{"normalize_top_k": true, "router_z_loss": 0.001, "lr_router": 0.000669, "vocab_size": 19607, "norm": "rmsnorm", "norm_eps": 1e-05, "attn_scale": 0.177, "init_std_qkv": 0.0312, "init_std_o": 0.00612, "init_std_down": 0.00306, "lr": 0.00241, "beta1": 0.95, "weight_decay": 0.09, "batch_tokens": 65536}
Below are experts of layer 8 (counted from 0) of a mixture-of-experts language model. Rows are named router (the router's row for the expert), gate (a neuron's input weights, with its number), up (a neuron's input weights, with its number) and show model dimensions 0-191. Each number is 128 + 32 x the weight over its row's rms, rounded and kept within 0 to 255. Numbers have three digits each.
After each expert's rows: "gets" lists some tokens that make up at least twice as much of what it gets as of all text. This comes from a sample of Wikipedia text that the model never trained on. Tokens count by the router's weight.

# expert 79
router:124142073123160170154133080081102104087116155128138115091135086085077095165077178103133128112102079135145161122073095144117124049062160094149106108114124110092135127172091180079123158111102132079154071128116092088148133174118127090089149080091113110100110101137101118173170127161122099138118130117134125113116103082143111058114076096139068148101124184187160076135161156153163148122160142093183070195183169132158123140154090149133076193061148082131128153124146151133135110109098125077121152075128058160099127147169099162119114125133189145155119091112077118110124082136099112105
gate0:175079105091156094108152145078062106199136149137161117136149088144167144101082142086127141112091110176053111139060092085148103126146144093163161128098121154123114113092127063073177038097146136113112147106124181114111149152118133114124164133122196137112092143154098064128123123106097097130088169140160148086081105069119119090101140120144179151138154155162115125111106102107114146126123137093108104155125202151105091148140170214152157082097098112146120126100103133137084103117136126118081151081161116171155051112125098201120137147106164132145136129140038065131147112129082164107
up0:149116136119133105090140166104120117179173127144148161138148117131142174083105127094148118123106133143074108165074107124207164129110162147096133149109098139146117113142153091083178078143144166098161138060162172091083184097104138108092186123159136170113079172122133080180116105137128045106064165133116159129094136074163107090114149159142125102145113138171099096097067114115149152137094117060082128096178191171151077149132248151140108103105131110083149133117094142096101149135143179102095138092162134114161105161139119191128112100147158109111146164202076092151128139132101145101
gate1:112091136126157095091099136113102121163119125103116130126144126043126100116103133129122108118138089126136097106145130130139119148100111155190105112106053130145116107158129110121113167205146122151086097133129117171085129136120037119090117109085095086103121188127154124131228142153166141148115090111178104115179107154081170085167131084170097110100100141122192101146164116128137080133195179144136181110051139160124119187100146189077111114125122133141178146089183142168108148112139148084123169114182197142095113153134128070125108111153173198135115104083097133174172161171103171105
up1:135133104148121152193153135124141143097107143154115108143119146161124104173159152103109174103108136143097190134110103143105146127181128095064124157162187102091160156133139185120206100113122156106199146131113128074162137124138178134167132160165168159146145049157102126100074128100079106133114137124054122110085140110166084158113155176079157130121162109143117167163129177131129148123056081129134123155184121091113133052168092099154150181136136113133073110171081097077131110147093087141148069141054087128143089087112101164107135169091087078115154119139121082067116097088147071134
gate2:112151108126162150112149100170121085135076200107117092130134103085118112104227119179108100147105100087166152129140126128156090144097088121121121130119181079132163095176133128115194160115098121144139063125141072130102147112127102157116110179161147117162108173139116146196067108128104147093089112101111137157121114101120098127119177097160203143071154147118135127110121119101149110123212113115207064113160105153187155164140130167113121175106080157162116103139130156131150081114191133097156162173135152108133225103115173127144104137145125113097072047135149074094131121163079136125
up2:100100122163145116105130124159140098148108210129143118113184073103102092109166126203090115114122163099143146140159118167162127125085128147096168143143203109155138120174115157160130199131088162182117062101157069100116123109102075105127089161128141092120114145165129191156105150098117154116054126120096131183109118100143059146141203096170161119096109154092170152113146087081153149148177083143205096132167069183170126143105143151106157208133091102161144110153130132126108089135164145097152143167120128115132230100142152138152110128169122101101107068148121121133134149100095136126
gate3:119117143175077165169112092134153148107098133139125094119039095126065171130108171178096142174150127102160103120144091174109167113142103100159104171077098162139101185096145140124119146149163077142090156102113169167123050119091151169155080144131094161155148116113132095163168110107092184114127122184142137146152122116117166176145113128128087061130061151114088143128192160115118124180114112226163145142120142117082132166057138102084155131110133123102149140138148150204120087094099144147155071104149136085065176130142131142140140121110088141055113128154101126115132168137179160182
up3:091163121096143132118127092104111121167106123086103146095202107037118164136131113143167146100136148166088092136156125143087158156150126145093125120112195190106079090118059092137067146150105209123126192081145105122158178146155148126118142120098150120115099146167140124116070140062150117191102096108153106141132119139116103100137076123150096136131167118062143089164158128132172128148136115080110154134123139086102107100129199184142125096203195192107114166131090115038152102145161102129113153112129125162140124163129174077129097121176067165132156124163138130152188089110141129096
gate4:108087125117112158158127113097107178119148098146124118121124169117128139155074139128132130141151115150164159179065073116065088123171085191094132127144153137133159100176155090084095097102090131119139153114104163153198175141141110131104152148119177114072128098139165136116142117087107091138124162112159134108130123036123142091151082145150112105119125092147178139106120121122132105158169088192113076141120143136114135158097159111149118083143091077165158146109139139100118077158155113084129182013140153106130088135161189056187103109149219145154111125087080116124114064133159065076
up4:100039134117157084096122114108168167148127125128130077102159117140110190199088148066107133156177150200184159175041181134060120138125168165125119110158101122169121122190122112092038091101117117153166036113115162136130105163120178087081191110156115110075102102128118152107132123081082133133149111142138140142127147091109141089165156126127167139156116113174176195141133141111143153128136121185111149108111127135104186209116151143168151142141119095180131117123146128173134161136152169157144154118152128103135138142094116142096128135111169106141116158093148138161076150082085098092
gets: " ", "–", "%", " more", "/", " ="

# expert 9
router:143169075127140184142157106067088099145130156104115108116109121121127108169085160066109123073103080154125214115067118156118089123082167093177099083136118099077158097166122145097151151128119106119140077159120070111184170170163129090092192048133114147120080126118091083139215149132105077155097107083154119117146079111127101093102074097160129141081162156173139118181168115170142109087173150101129084177115160122141111141153087124152077144075146135166101139107163147158177124125093127103125154100110095168119125117153115138106095138128143156152096080097117094095110068152131084090
gate0:123139125131118161105182106126099136144135106130181155135116154100102088081110147103138129128135110158144108155075130129114020144091117165128121111157130115112121154217109161105101134134148105110157138103145136089109131098098104194153097111147178108167147157102064174161078117118129196177181036166115153104170164149120109099125061109097147140120135125114133110153129092188116101100116086158113075133085151099196117200178095099089158153097067125178125113091159138149157092159112162141205104114152151122075139126157100057047153152113155155127105138134127076099156123146154149136
up0:117130135113157118131113135098105135121106127133140137122109128095120127160155134077134131099165080138169093155107138111105134087119095139205073128082045128133123157126183126136112064096172089152099080136107145107143080116135158134147113075093148158178135112114059111108140116197128145062130144159148113201145121121143141213112126129162116178128124154092160116152149113136151131131146106142123107156131121114107170079096088095089181094100084134148148186165141158183139071095158116153151141098161149169108115133009149184085114141049102162080139153159026137118099131166119101116
gate1:146152145168115140098108100153101112151154104166141144152138201095168127167104109122112089088126120170124088132146089144099102149115127087139124124091102121125147148066194100119094090125181140139128089127163124129180109148098152109067169120168102141126092119095098084166157097093123071137127111166124139110099050101131119133099148138101048148095114140124159131123175096160146117133149148122160135164093092154158099167124087091150132094082151085155114139179224115179160178115122152187164085160158173182149121166091110142089121117043005109116146147147141081136121075116144154097
up1:124187136154152167120111123110118107143143095161093119142108164098143124170067118049143112087118121172096090109115096175104103161098109105048107142085106134139185099131165108152153106080146143080176094142177098087146139175129125090078143082149137156122138112106111085138163079101082075115110145156109124075108097086157145126120122156093108127113119129139123106122141119151148130149129134099181119154115112134184004154141076136149084136065161057150131161162205119153129177118096147178149083132159152157152135173082086122090092120080066112124163166136136090125121093134140086061
gate2:120133101100188126182068134144118078146069124125151109157141112172163091143093096111034155086094108113114167123115116125095152129110134156121122148094137145156076135128159166127171170138091119159137132156028144181145115123143081143137078178120088108151106157081148104138097131147114151153152094131131039136133096095170158164161144133139123088135140110121113080157096103128101150128081122103153171116134143073156146168171111114153131070157151165184076161157098181121130161150109103148158176072168118160099075053107159103134164139075151163138143123174117179085069067148163092129
up2:145139134165073149091156130106124152138184173097080178098089161099099168117172131147174110139172180109153111131190135117167112127148143089127129101163122075115186147140102117136097139116164095063094117123201131077118161149137160104135164086159174160114140111188092138107173119097117119104141174137121200080132201148053145123097110116123122144103135156157163158124148139114171088132191133145106103155135122162098128058099125119107122204088082081084149117084176079118084089100100140088098083146079108138130195194136106164102105136148108109095110135091136092160146154130109186152
gate3:142132126117184105173120145138131135156115113101139180064125134119087210127059149130033102082109112140145087141117099105117205126135088117131096110128063169116142074089103138130137121142132088112068182124117111119091099165074049132114079118083167131114134213136147139101087128100158110156108134104202084075146120176082135140150119082132125148126125162103163121144176121134125174108100108125146136133117122123117171179139106149173093123131089085141132079193134175175124125102063090107146182122163144184095115150147119163152151137134103165129117039109114090168144094096120110159
up3:116118151128162099143119162153171141189134086120150151092134144136107234069096113156070097123136110093184109169133116085136198138145077142102123117149085198166133098108118121125150113187133112125084169119102097143067118139094067156092069158112155121158124213118171152107083103102170128165121109132154119073129106201077138147141082131138161119109092172091124168158164092148121157099077120132095158098121116121113182180146113111190126110142066141123151076194096132167146126141104133132166168161155181178087112145140136142164150116131122158135116083137133087185148125112151154179
gate4:098086132127171093140080150134070122129085108163117136082106110090109158145110183070038118083177096111114105146112100145151123128174115107174122153105122226086121133068130094169173087115077128107141152114105072131117102066169141159110162139102143150167146135237080149115128107168088165086111092140124086126097106141073110166169096127123172133127169132133122086113140144152111100083059181123092118127126153119113147155131117159130138096158138145113067101129160111113109133128107124164179158168093152181127090152127125103091113197108100156183140103154070086164151131172140176114
up4:150125117148104135121203089146154111162112177125114116166150153177117077141139103199180128123069168122127117117154134116111079093056155168096122079159176087102113105126108130076092184166143117137101128105132172118151197159085111093124100125087144065095113107040102084141074165069161106194107182069158125102159096103142098090088088119175082142110053149142124112138125117126126148178158128140152098092156095091110102145108169100101140144107126115127132125093096117218124150161157089124089127116196106089110151120107131149128152104129129113079111171110178156093094106086108126117
gets: " ", " He", " Great", "aged", "ation", " Green"

# expert 102
router:139167077132193163160146112085099107129123151093110101104125132110103106141100136069133132068071089165117137124078105180055095111081157077188120125109119073074146085154130146073142131108082091098189067150116081112144173150142120093077169077117139153117102127145107094135220169129095113127093108116139119087143089104142115088107138124143128150129181144189184081156139163177151137113165171123146075163169159116172109116140091147124090173083152060154106133118152143158178146128108115108089124087104069171135113126116111152117087130102149131157105067123090100094123077138114113074
gate0:149151082106117116183159114034158056155129138061107085119096122125150145113081125104103137071083071172104181070057185116149112156126190086123118141112073140142120127183104108135170122089128113067186154122055080088150098135127113145143187142081163104133104111125135152104131149137147147205152130118112145151137158117129130080052069106149162142099108111185122111165134140163195156124159139130098143101163193068145147136116175134128100065148138115141122135135121108137179076095127118092145149142130092112147111079179129122066123167118125107146082138083143136133123111159127130107
up0:124184147150135098154141128037156082152109091091085137127114141161164187068122089112132105080141077191081161101058188138140107168164212102117146138119107118170076143137095091120166135123118132090182184090137086104132083099142134151135167163101182083126082069097147183071098136123131143185115173157051148147144138129145174074072085142097136111118126126134134100167116116109171141150153115142107191110160118118127141145076158122146124068175114095104144105161125073152111101088098133124182110110132103112164094096158155150109149137150117093155095171117130156172116154156124147103
gate1:154158127134179104132097140076110150133134172135146120165177090157124149083153130121152132156053123091124183131084144134034125154132204124146111146099120081109131105106157098118182101108160120181109160134124115114096076149085131173179148175143129137116129171124101128145121143165202163096158118134112129124207130144138127091134191102125203117100171161104098130158109117157132125110180185175125120120116129115110137062133176059139147094005095123109157131087156163155130102154103151148081207126148081128153134148104133128135165155159142077137119103138111114097135146150119128215
up1:077129146173121130161111114110134150111104149101103180088114117042091151153153178130064117116170134136199150126169125116185143203176087133135134122158185164184116115165134153163113124138103154182124192158140186115142081150171145118091138197134086114111128099129098140121116158161009089117069126099124140130138122061103119144134132139158117136082083150095112118114146117124181187143133130071093141142111124121204184161123094150143146154128137173152121114139141100100114084098121133158135146137201129103101140069145104123112045141103077132101163135146134118125104142167182095103
gate2:150111060096127184147146082104068130112101168119134095093083092070095113152083174135076157079121117160115194095098098133109106071093161092123113104110119126095152094136111134103139158095126095088172151153090137102186151152173081154109131110088110102123112110164108115151167170171092070194087071087165102116156128124075168130077103061165113171116118162151147129149127140157148154074134142091166095162119123096116133111133123159100101168106144140186076183116140160142129126089111067096117175118123070143087161126163099165103067144121191184155089086096104095116127130157097117119
up2:101123118133132133160160124106134172109110131115178161201130093085117118088126162117141147116131168222121103163122114129111171095131139133068086110099130105112162095096121053084100156178159142066195150106105160115134082148108175151114179133085086118142153175150151100141152129123126058106087113091133125100145072143103140131166113208137110115166137123145146104136108124116117072119116061048098177101160108131224147121154140134160103134099125137121076154110143138101116166113108134138112142038095146112150091098119143151129147130121099132164114157164071126053129035164147097091
gate3:110143131112149107110098130146095148130174151080107119114153145132129110180140146092130096126147095145111112117121064176072159114148109097137180120111172129079142091093141129111141107126127189099129113137138055109074145206138055139119154094144089109134183096163187146147193166116202112140133122141101128182104127133137134075152109150121067172099117061170086098038149119139108121142083159100166132156130211135138087176125152180164081134159187097159116095121138137115183157138134098137139072102102104163124203159086119144164140106149096124125137113160132186139161087140138142056
up3:152198143146162148124077171126120130104146185119174137131155120117112096143144144068119111131120112108083098167131034174074138074102123062116126112136158125094071122045173156119121065173137151080103094137139082124062102161101132107127162110135029090118165132188146148127154115136154149050146110103119122184110142091109149075123099110120135161154175098149138107099167104133155106138124148124169110189117229141140095130134177170158114099219136126130138110159126157153119146123149118139132091135165101133146180149070125168094149121134137144144152126138124149123155057145111123084
gate4:115176119166128125144138123151106091127141090069202127150130127188140057137132120174095137086079131169153066131109154150107142046110162109059138080068037123149122149084083109099096156135044123153144131092112065151118105122121127117117111070125164145140104076140125162154156162148112097137138159094137076130117098070119105185100091101136139141143065241140109069148115168141143135108114137090139128158140161146118097129149132159183117188094147095169107163119140121129122120118131159106183088164125132138071145123107125107096147107082068096110101157134114096095099132126135077152
up4:137070113103161162131135107109117161109109176163066117107108139041102165138121156069137146187149096119142175157129109131140121198140134157169135136189174134119180109205196140146156079111194109152122105182140136138135133137155124133130186162115088101114172170132092063079120077143115148119132082132128162156154144152115139066164173122127116121075145072113130167144152105174121058153207101144088116104082136125149162141099123123083157093149098158104139089144095184135142096125149135159070174095163124122163117138134126129122103154181204178191161120116148150167114117132117165127
gets: " ", " €", " *", " Free", "mediate"

# expert 85
router:127135059081119129130183080105091118123119203102115131112127116082102102140082165129118135125090126158131176112086083155104068110086149096164098085131106105076201082164097149138140168130081129091151091160109151103169138153191127073103162103119143128115097136153113110118184151102085111194079134099152085082127136106146075127067107105190106116108171138210159099168130138167189149149179134105131097151146136116156129124185135138082082138086154105163086165112174113123147145128127120108113166089091056157126129110174127142131109149073166162121110067056113111123130099122121100079
gate0:105124139173080117125095130102134081150120155127057149129076173089168153114110149096153136126118108072157118102135127148151068160096091099125121156103113107106141029134134127142191125095142139097128160141155133208121153122182134160145075166162101183146134146161139118088122111158088125096142128147100167130160151102134105102088051119057110059125131135193110095137075138158165167197084128131146097113104114138155112159144085111139143099152097141096068120055124078150121161147134136134097119134147090066095133126143118136172154121093119154093120099095138151147059193157178223144
up0:160141130179143159149055139108157119157111152116049118071131136093167167092101104086164144173161123101130166106121129153175118150150097087119098154099093138093081098171135188120192091068168130119127148118123136168091099096182094149110130117093095234099143139119101115070105147145146138073160141193071110089153151092153105148105073104144101092114106096153110091119137144120139154153126169096180135135135126080143120154182096131159095124114125189118113163119160102120166150153121067152108148127178085126069055161107095110156077157110082169080143108119123134168116150128126198156
gate1:152111159082114104147118162154158152105106119155100135155086137117090141153132162063184107118129116129136177116107181188176064137185078153148094089161110157127148138101076188114071150075111143125105133111084147103116141127141138107136147141124147150200148100179077151098114099150146122115114126106135087146168197128132158144121081166130104187102193105149158098118162140152087155093142106174149091081096145104126097138090191106116086147181062056125129077072136122122075091107158117176149098098109136115145147226128112111128162109122090127162137072083127109147150094148160128056
up1:094159104116158109145133111113128095147113118066157098140167130149138119146065112195105181146124077138121133157131089068121105150110188107075178159122186083148131102143155093103174101151148056132253126137179110167159111131122079168117163130138097081107124102129152125144119102115109117191116138154112180120107088103132093105111149121109195056177101146103102174126135157112195132148150145117094179154171113116124129094142036081119191143113153216098095160168092130140156156146120107138107131102099137137127132063147097117132106105144158118126122152130119134109079126122114115205
gate2:128163120107117081136221114131120090169135133091170151109115102124123123109130127155111160140103134140109089124054121086080093135088153116231107114128106167121109133096116128124168131114095135154114097049099103082154111069156101099116138104103124125149135095154098102122115121097086141185105147144137176133138074124163144108068147156169168161169255131093101113122117149184145149087213191149130083133124156106109140146128131138106120153077099091144070108150132110113135082160116160119071170099083096133149144091037123117117171200149159096099149120121134115132117128105116136078
up2:121128136144106055116149103150129101151165148095167165113094110138157158118157098141132150140150164117134088113089131081121099165138115095215112133157115145162124132103107159157192116088112145190106133091102094135165061070170083107117134148143180115141138083127088071074153132101088150185129157130083208140130064157169136147108180137152130123172205104071096101109116168137113167102198195161106088126131123115116099128103142100114135132080138130147080115133125098103140081182134164130092154121078074137154102132072125163166141192165118079053175119144138136140106139108107176099
gate3:149166161153160128114097100084132125138173227077099134070093135151152139058035147126076152190142114168174117147118152141153144141143111136188154135158163135146155162120099187163161157170101078120051122116141132189125122106198095151109095130160147076195090133152098134138098077101110146134095181091142129133142168116198142088096167134117171096133073160130084117140133108130137159145127073134078104210088118135125158121124139119090079101087119163206105158117122092097107160171159113145154127126141099172093153134084089120100149153116149149117128139121122170132142129079124128137
up3:118150127092108097133158186162098159101118037155116125152154130085105108164244098135197112074130156086082127133157133116127107155120153145070096122063080129148114156140108092121076123092155143179160137141144113082099138152074135098163121128101123185090167145169148069114159177139131125114161121190080128148115109144049127177141076139106098129108136061107145123096125119125104108099143154122135123048176116129157089131098137164138140147150162146058129100180166155121113072080157123071116089119122136064136122150139165128185090073195123117123159151131112101133118133144132154119
gate4:103111103153182110136125121143158170106149197068061140161138132102111150129147123137193188166101134136128116170185185101149108100099122129122081076102150167053164111123183132131131127162189072172066167103120157090216147104161086111121163129060108093177126131152102107149129181138083130100145147099157112092097094122088096130115129092139207118104134118156094118153150150103109165114132039110140149169146131193143089143168163106117072142150118149151121145129103156118189099134108136105136125139111103149116100124137098138109169167074153090091082123077105093062160118125144104096
up4:056091127149148124100084204120154138096148179068095162152149139127140161162118111170222153157134178104141146168171179066200138129109110107113100124082123192058126137105167122173113171192141070218059162102131162108172141134122100092161127188125093089181082135140112113132136146133073151121148185110113105111048107114133097155125111106120173096095115111115119145111145099087150175122160068142120150137178093163125104146157157110110067141146129188122130136133107148137155104135152137127153141100138113105137131157186096121126164145081122084102098129118142117082159152109142145105
gets: " |\n", "2", "3", "1", "0", "6"

# expert 35
router:121104052126154162128131084090094142097097162099147102116090114100103105138063184098129157108149108145131151117093110121109132107085129138159086107144108115110137120167099147097103160117105100118158113170087132095191179156169132110059163089108134113130080111149122116166207147192058092144101092095180129086151138119144099113076098090147055126107128140155147120133171153187141168119179165107141127185128134118157126101204087141089109181082158096181107145118165137123164104106114099133109137091084097174118111113156109158121085139124159148141071120020121114096120065133112071085
gate0:162118113114128096108099068169141103077149101054159075124126144096132092107092091150122139152130070080139125091117140112083125130165108119143047161123119137199146125186114127124136158108094130142149177111166155079128075176118096135087139109128171160134136084143153101101138120113097113165140107164135109105197166106151077165109174164116083154165154087129142133131134143208142153104144088080076197170082147120048111093094134170091125186081138075136075097142125127137159121155144117166098115160040133132127108148131130151163127142153091174125202119109116107135142106135146049086
up0:119138145132097114119132060136093102098130111122149107110150139122157115089111108106133104134102106107089082116152130116088130128109158068142086145129153100151112104118165116096129234132113107150161105123138113099131111187130156195077135192122116144170089148124207111132077149153144093189098103120086093186153134147088052083102160142132098070120126087074143114148174128168082206127124129137107179138071099136120092076070119096054118110113110111135085165114022057087140138105115122086150112119098123132115170144157130140188170139165118170117161138138153126154155112148145078098
gate1:152130131148128146159099163090126152124049145132202103194115118121081114115144168160105134111113167103125123127136094106093097148109113118159115097071173138161075143127162106094097174131075081122137134077108128090124087118174158155137106138110147152200120199138204129122222101121079115121153086151113157073153134122149206165119086116137128115172091164084141178166120125110117150131165120226097120100123113136110143123104118159038084108057114149126163153123134098098067121194167149095153142125087142114165106097076121102163131103156160112097115105159137102108159155103153101148
up1:110190125162134082077135127116135112104087147074181165187124095176024110153142091145123133117139150121114098109132140137110186121103091106156091149071095113089114133092169140083180168135128108116118119163111139196102072163163106072121177103144099098130171164161118167166208162133139108143168136115162115124109130127185156170170185088125056106162136149119130100172088118143115158116148131148172108168145108159087121141143143123064145095083137068136143140117125157126098145150132109128127155169050118096109079132136163109164135052122113051148129134137160115105094085131130078182
gate2:118161115146101103159109125075147156088146119148106078057186083149159098137078183095109141137148079124162127116197133157131138128146124163155111122137101120125090125191097120148138162187085117121101182167179196092097158133124104179171111116127137147113142097188099137105139127129114107126145176121188122135121146098229099107086159082164165131113151194138158171134187140115098171145163088159118098113129119095109124162165149169128092122118125042113120142136137085142166065138161127127126122096123133106132123196155087097169117157127152191161122123048091169154095159077153091085
up2:161136151136172134114125108137146124156117185115118132151081140109113141130153095163120086082125111113125157071104162156132142163102132123101149129096105091132137109092082162137202132057164103080149144113159125169114081138149174072176112105135140094142093158069133082106159121122107193125136164153042134083166121133075173093156113165134110091098112083148113124127061123151131075102156162085129100084120152120164118109133069107132154114108157227175152152147121137120143196101116105070149109173153179119152106068083101180075136132137128084087109148193157071129098107178099154175
gate3:243082089112130126098121114144095152179171143103098133097110102111071050124105146108071071106106142133095119139102067145075114144095128111147100108133128141125164056102159148105068140103103066133085157171157118097127117193128143110137163125100141097055120113133121132100145132116135152161084109075119083104092139104116112060124140076149138086089098100131185107091096158119184138142092110109108126178144162132118111144145103111140112161182177159127044185126074165176116116114112071143129187094167124167122187126122075181134112135127154125152096099124139088099145139108126095114
up3:057218111131179125102161101122138114038133144149150090131126134101123095120130102099167139117116068141110174104105156149173118084123159140160146144112117125078122151146118145105158120111117154072173113098095076178132125095139079110093084104105084161179144145141090157112138169189152121090125169119192093141163092120111110184097107113089133191122178192148157079175171085126096073112191134134178111146156143099139118075165126153119148103123054067126135104146185136116183120118113149087114085098129142148145096151143119119062089115077101141144118085189111167132141102166146158114
gate4:101125111095179165101136149137178131121146240033194107128101134115090116136096142106135145131117113127091085087140088138152163141162154103153092114127216147148146119125097128072144090162129078051139117120117133104122156145166135118149078061080133126138157046113116179086183106130133108088140155098106134080117111133106123131159091132123183097175127116120209080082052106094161105087153127097130140077155149139150146137107136120161159149203127171102135116164110130112153143094118115172134113089167128141134134094104163085111096160070158157106100105134134124140172186093105104149
up4:101146127127148182102078180106170161094126236085232130114147136088071160159064156122126110152140114131114071119185089142155180152155123116134086115155192166139108157130152130096115088151105137124168144113145147112084141091121113135180064062113138132163179083132100178093160112104121145081107113112086155102109142122138115152125061153127119089139115137106151141035072088087133111077119110088124149082109118139159143162151156127176137164177157180125143109149092143122146103108088144192166088114130160143153110132131159082108117176085170133078152100149151151128160129101131106151
gets: " |", "-", ":", "|", " /", ";"

# expert 38
router:142133086096184160142166110106113119116088169099125119084107123122093110168098189092142166118112104146123164118071124133076138082122178102140085136153070105123137139148109139081081133092115093094171075157098101109146173157165149112091175089115155142138066108136097103171178181146106086153096098120164132064149099122096145086081131060136121148117146163141165124142138159169154142116161171101147066150155171107163145141164077138133105156096149097188082179136146166151184104087091083084111129139102100168093104117154064167096125116103158160136066093074099065097119101148087094083
gate0:123087091150128145155092108104129113119196112180063151094159173135160148114165132142099109133082120142133154156141121150191142124110102074128125106109139144094175107123077106191124167132110204102121070095085105141150123087155113158103167180152134123117043175112111149149124151140103129090034133120132121163097094113108050172142135142122112184142119160156162114176142104092139158087127119154128160157132126120090078140122140137137108125154141143157092168128225098092155212121202138134147156178147133129176127123116163122101130176113130193098169078064083104143132152112159154078
up0:139137132109116137132185143153120099104065165075179107138080082105085094167095149114125132133182107131116120086092099111042093142137137187137115130178066088140099135126207104084118072094141092127145171187164102129132125185126109085116111058105123142117200082141147100074140099143097093163196148148125134104162124113149185092097117101129155114090152096111111091073096119157115099160167151068140095097146163109179149117151147147120165154114154142096183085074097147152125029118063123108111095099094119107129106117120097161140116129132135065163128160137152170121139104161112101124
gate1:146124116085137110147127113163151180148149119165132118113173118173110131146065129125138123112134102131148170124090112084057127096110197136145128136085190090129128141076137150137140196087132168117119118090077098155127128144095139067137140113124087119132099081163128194175142222129143119116136110051150131134169172128155135125170081168120130127106111121168205136090108128096193097146166180147114092188162219106139152078198110136167164161107133157176132121124123135159169121095164157136079088130124078166162106047111172112093136125132105137135160141112132047093118109140151117142
up1:140120138102134154127112125174129164147142086167115125080151075160094144139046110114137107129143124146138123136106156089106153108115156150120124143074207117183134147124109143147132190087142179122114094068050110158095103123097112062137153149123102094131067096151129203176136189114124095133147114021171115155168142108151099126179092136108103122127142125195212146117095120128190115140173174126116074172156175119124168134185125148158161183104127144184128129117173154161147132117149151147105095128113065198144115069116152110107145110136115139134149149142159051089101124133156118130
gate2:144119130117184131110154166120115112145098094135137120155104108176129056165123116187128114172121130129148129117083151110159107138156114149141166103056127119109144107184163164158220089148141162061099119104152075152139105088142163124225170127087063110091134100119143185147102081103146156148123165121175092083106093121120205155147071145092176181147118083125087082135126068143129143088088107123180151121110069131187137148157133137105111101094111120095097184129144084135163167143103177143169163072142133166137076123152134120107114114124084110133152119194099083091130145113089168133
up2:154116137113172056116130155132148072099125073161125123096110112218159106151126122146117122124110158123183153149099207102125133122123158093142161108047136127105164123176192127176197106130186160080101113125114059144091114098166177101181161152086102093075124094173165163169097104110171154129120130148170109142060080153115152151167053164107145151146110142149095123140092062108109116087110071104102130121109104108190159106148096120126112069129096143142106177127108087144116166096137123122156126083182135138165104132134147140091132102153072076120112145153132134087152119129070174137
gate3:108110098131140155152145114125106124148151152146111108140065119123174106150141104099110184133121108167101105132109067125140100110141104178099051163067147142154132109229173147144174060124087113100183148114170142104132108123118158171114116152054122163155164082142140083110088080159100072059162168147157095089171091096109143107090103098150200152067171145114158108116111125176118097094145157086107151085146108122155119143130144149126128143082107107078065171130103147090142081157128124126155175093144067164144121074126147114158120181101129121093136146120096158068137159126195109071
up3:137163110117130107120150078090104121133118108148136113117174144162065089140089154169107106092094098147148172084133131139076120152092160087180176061133161080092141131068103113090145208118125137123102107134135092122133168177164102101119165056191120109086095149082073174106161154092142176197092117099110124178108171131119081118147158149138080144141117094178102159163192136096154129115133089172151132149100122085151126125153093124094129148156152133164154113123131089197103149089107143115112115150090159108135151206131104164105085138175118179189116106167122148157068097130069156177
gate4:176121127107177153188139123158164084151153125087095110141101131135154134174128101148119099132095122159119110148138153146081168111160165086088134093153124090102170151119107153090125139155139095103116114149069089139234120110153157157132101125107123147122087147153107112120201135146157136168119082127151114047097045147088132155102100119119076122149139115142134092160140121159102194044085103144187110098131130135112151135126080140167179149080138172165111135156151131083159160139031099107166139120095108170112101163125085113088138119064098125207185155129147123094190167112084123147
up4:118106116113040147114095129102138106136140107126140107115117177103120128064201144143138163115096109119069116079092122113191156150111179137138112080081157122104147100166143155165204169131129121125096097104189170132069135142164151103167116096090104064119165185151153084158114080149157147177171156105178122199180159125146124089145146145103153136119145093161171106135093146135124127144174090109192126044095144147113120095070175171129124160147140123106169128163189174090129090151206137122111140131131099148179144063124096127093117118187113103080088092117151108134107107148136140134
gets: "-", "|", " |", ":", "=", ";"